config.yaml
n_layer: 8
d_expert: 336
d_shared_expert: 320
moe_layers: [0, 1, 2, 3, 4, 5, 6, 7]
router_score: "softmax"
normalize_top_k: true
routed_scale: 1.0
router_z_loss: 0.0001
vocab_size: 4096
optimizer: "muon_variant"
lr: 0.0058
beta1: 0.9
seq_len: 256
train_tokens: 893900000
dataset: "wikipedia_en"
Below are experts of layer 5 (counted from 0) of a mixture-of-experts language model. Rows are named router (the router's row for the expert), up (a neuron's input weights, with its number) and show model dimensions 160-199. Each number is 128 + 24 x the weight over its row's rms, rounded and kept within 0 to 255. Numbers have three digits each.
Before each expert's rows: a language model's description of what the expert responds to. This comes from a sample of Wikipedia text that the model never trained on.

# expert 52
Description: Adjective suffixes like -al, -ical, -ive, and words like album, film, song, local, political, e.g. surre-al-ist, neurolog-ical.
router:086120133113096099145089096072124129160121145148115067134154164130159127132139109149152130191096182125101133145115156105
up0:077089135143082171114133149128115149125139130154145136134095076106117081113111151096117143119141119119107144131109116103
up1:093151118090152160092113124141104150135139151146123085145141101142125111156145173186120152110103116104128161119109147142
up2:104105090086111129171100162145120130119174151124160139098097133154105150118133121104104121102124135147122105148157099115
up3:149183182119084137145111103145116129118103106150099144139144162102112083105109155128131119087170138139116107109150127107
up4:128139172127141070137122136168148112138111114119119162094165141125142153125118136125130118161132111115147141159096124184
up5:118146126123135099121138154143112108122140146144062069127121135131110168115120123142150161155121125112150095113134133121
up6:107166152150124094106129152161161114122145096171136107100123172127144123143092157115134171133156129125100089145117168151
up7:143119151123114130125113098183114127151142146182141102187124155144171115115082131173090093168123147124074119162173131116
up8:134137157114162096140092128102101111127104123117105076136148168173143106145156125137115132140122118133151087157112127134
up9:138092109133117080140114111101129114164151124141159149109184138177139117122153148109115140164104140155146143093159155138
up10:114163135137113148141099106150068111097143147103118107104152106143159122121143141112149110146128167112115139153136143128
up11:141122146104095125126101110123143155131144191184160092119124109112122151148114097111118148146092159090118145102128171115
up12:140106112152080119101097145158142174136127147124085121158114126155092147139105157139169147130111169131131146117112135100
up13:155114146172124152129138125093120152129108110146173137125102132154131156122125119141130083141099161147102174108097080110
up14:135162110153128128106102123111165143120115140136129134144127108135148152129142149136083180143140153133118122156150121150
up15:101135121133149077124159086108127120116076135067165121161110116095112118146101119124122180202139080099100119163129127163
up16:116103146117135109127145104119128151173138107113096090124115120103112148124096154156156137136083123135098134125122098082
up17:149175179127127153144118123125125116157103097123150131138112080154122165127149109158109136094156142160101124140141163126
up18:147097129149144117144125128128164133137090127169141152119119139117182170152091129141101153159112120103113099108158117163
up19:171141140116155113124163157161130111104136137128087071178109167128122142111161097164137113114154168135159150157161104153
up20:098106133102122075099137103109098114112109147113143140089072172176114127155143136112137129118089130126146131127134111126

# expert 45
Description: Word pieces finishing place and personal names, such as York, London, Angeles, Carolina, Moscow, Doreen, plus comparatives like more and less.
router:113133122120122127144069109117149139182123134143112112148126133117165169146179099106152095139157164091117104162133127130
up0:141148086116148140092124124184179141171150108112080111126154142117180110132159125162143114153103163130133115105130137083
up1:088141115127112124144061124117126147157103130158101135125107118121145137147130128079165170109144129179117117117114183081
up2:101128116112136090136142110144090100133186151124113086133120160090118166097131146099124108104146137137155135151177126110
up3:161184118139099097135098105161171136139121128152168113111115104164114174110138123126153094111143101129156089152138097126
up4:082133124136172129145101158128111109118118133144182104138122164136117117094173111138121142177118146138131094150129115181
up5:135147148137139110091129170109149144140134121140173137144124096101130135142136082149102109085157168108150094144134115096
up6:130125147093113117128090144075145122108153125130124115152118138125136126130164112152094142117159127153117108170147143171
up7:130152132149155146160130152151127126131138127081118123137145132120144141128142099145122146111114130112073147116060160117
up8:178138157137115151144125105137110129121122139119115099135134147138179105163149168107098135122162166119107116120123156093
up9:106128154165128101076132115066159114140151081128119099150127143092160136130119118112154106166073069165117084110098138142
up10:140134125140133195162095101133124171154139128152144118133121085098166153113148130131140131130153110114143146142156187117
up11:104148175104170173123130135176149181151146125151142106128108134130160126098155071142134180107135119184119114100137140093
up12:040095119128151152125094108103135096136121134149130061134093112100138121116113112124121141093119102090149085134103170097
up13:114116195140108147103098144119143147098116152161113168109148142123139151137149121109133159137170078092151131154129097094
up14:137134130059121124160132140156137159112099146129097131205118116119129100177118142126160135096139154140126119131111136144
up15:111164151110140077168110140156155134125129156124126141173124189138093092149139122136159170136126125093131146134120120119
up16:165139136116088133153182123094152148147133149173132134110074119150145126116128153106156148117103168129126105141119132163
up17:184127115156153119117122133142119119190105095106117119138123104131107134132150121137163110119106121164111095107110111136
up18:122134189107153144161172077127160124118109076125127153121106133109143147149147165125118121145120134163141121092144115112
up19:149133120137087156121131136140116130151109098119094099102136151129141170108107135116156107136131139119145130136184118146
up20:157141132132113102167137111113102144088120128134124095087098111125160131143140138148121118174085136130120077067122122108

# expert 55
Description: Words in names of organizations and places such as National, International, Museum, Air, United States, and suffixes like -ial, -ic, -ation.
router:087137139128139116135107120085140152175142164116102092087146135130125131128142131114164124178105176117107118137120130177
up1:114150153085138092120109150127101129140129106135131118114106094125102155080121155112124122119151081136096156113092150134
up2:097128090116140148117102156154112142096136152124071141100130103119163143115151137061131141175102123120112150145157123144
up3:091141157113139146114125137128124126132114154114107134121104137139117149119183137157135141102112160129140140111111106105
up4:112126136131114148111089125119146183148173112117120116087128152164152124104098140104118142103134194140133120096135126133
up5:146112153093127088084125132098140154141119087117118090144150157102137130133060144117112160147137080107129121148115136087
up6:148136128090168137137100147109130128119115121147061128163112117141119104132110126140161115127123134135090127154154103115
up7:102131161122122122081132138143151139162111084099149115149121111146120147132162137117165106128116130098122136101108168146
up8:113139150136164152126117161128129120101133110118131116088139132140113116122113098114091139136127127089175093103121138166
up9:150143128093146151103122157122152094131116091069111117141084142138091138116138130122108133141114135127147149146154126120
up10:158142120121144129113117163151148158133121107109108107113117110135147102125111144108166196143101156056151150088125138150
up11:128148098096118138101154143127081163132106150169158138143152119182110119089130149112161147123115119149125136100105111153
up12:104096143176168061126095113091106124142138151114121103140120104105150098125119120138117154167108147127121124101119145131
up13:180129187124154134092122105147178104101119093099090090160132168119084103102139204166108114104133140124164141111123131152
up14:096109140122088129091143113125126145124128167159123134124144140185104117142113142121157143123126102151150139128140127132
up15:155144135133142132092132128127118130142136139144125175109129084128100154089138147123142135102118136103118107113106127108
up16:172092077127149144129126107137115129109118112167135093135080147108113136112110170110089178150111132132157133107143123143
up17:116123124142141139115159179125105128153183159132102138178145084133114147173114134103111100129098104121093122085085140114
up18:158153100134129144136133160142128135142158112130070118095112113141133136143119125135116144145155156131111122158123075144
up19:144138173086181115097148124118125153129119129098124113108144145114143078110148127137125094139139098128105071160174104138
up20:115111083101111118145150149173156146157143139179086105123085107105181149138166094119108133116149135151113157133161121141
up21:104117094118126151139121098126138138143120123138106106114141135145107107159148097121132139131146109152125115115110098106